From a checkpoint of a small mixture-of-experts model trained on Wikipedia.
Experts: 20 experts in each of 12 layers, 96 SwiGLU neurons an expert, 2 picks a token, a softmax router, a shared expert of 448 neurons.
Below are experts of layer 2 (counted from 0) of a mixture-of-experts language model. Rows are named router (the router's row for the expert) and show model dimensions 96-191. Each number is 500 + 50 x the weight over its row's rms, rounded and kept within 0 to 999. Numbers have three digits each.
Before each expert's rows: "comes after" lists some tokens at least twice as common just before its tokens as in all text. This comes from a sample of Wikipedia text that the model never trained on. Tokens count by the router's weight.

# expert 15
comes after: "the ", "in ", "\n\n", "to ", "- ", "and "
router:479528452494455566623454525557558561441492591449475531453488454450415473478467502558489450590472637536452436456458530565461433565450451553456454531515500453456465444453547465568552445512556448405559504537455471524575496481452565449467539533533545436558526483552559484540530557390437459557

# expert 14
comes after: "| ", "the ", "a ", "(", "and ", "of "
router:449530447538422531557498512540556520452487536467505515429508424466417477465416507555477474560458615551445415455431511562493412536469422548452427508541446492465483412461539443556583461530540425412509482522447471496579496482437620457441547532482520476554500454548552505515521575414441480520

# expert 7
comes after: "\n", "|", ".", ", ", "\n\n", "=="
router:463542430497426605526485506549530537460518543456476529455474452459473476478458475578497424570457569553457427440426516539466408538483427544437453533506482470429432447441533467566570450491527438418557485542433477522525499477473558473466573512520520449557499458553554486515519554439432492559

# expert 12
comes after: "| ", ", ", "K", ". ", "(", "and "
router:454523480458414543485443511539581544450505485493500540463458413517452470474496504545466454512450504471453456462457538562446464516489467563460491574591567437428471430501553447500508477515533451448608439538508473553575462474466492460487450499485562434497509433548549502568538571486437527540

# expert 10
comes after: "the ", "in ", "- ", "(", "and ", ": "
router:447571461488448524587457532548529567442492532466473543446494402452497467421465491591497480557482544501441447469445504558513435556493430545428460504501523453459501448479528471570595451516567443407490512542448467502509482489448567480476541490538521417534506457550581503538544544490460501549

# expert 0
comes after: ", ", ". ", "|", ")", ") ", " "
router:447553429505436582562471503531565550460486550479472529459474469473416475498446461570504469563472600537449441440432519561471407549444438552440464541505468465458419441441549483558535450511531456442557494550456477514545476487469546452452537508552514456541540466550557487534514566398416485582

# expert 9
comes after: "|", "\n", "\n\n", ")", "==", "==="
router:460600371522434510545481483538538543456492524452439546436494442520463439480455463562502474574475530612457483450444476555483410548444462558465564524516529477475440472466535480524550456504575449434531539531451491564489465481435577462428560540525477450536523464564533506516527568515472494552

# expert 19
comes after: ", ", "- ", "C", "\n\n", "was ", "S"
router:465521496496454532491487519522546535455427510459468533471457478559517451533485502610526494589455471512404405490387479521482412504523425584443525580540525431425417418500529452588494450520567434410532443520414454511468449460472526438490496524515516428555561471539552471517513548469374555539

# expert 8
comes after: "\n", ". ", ".", "in ", ") ", "on "
router:475530444495427585567469512542563535461519542470467525451469455432452471444457479554519450561461620529465432435441513549490417547447442552448472531508505474453484430441543478568553451508557460428567477538434470535568483487461551468469552514517521448533522467554564489528525568383421471562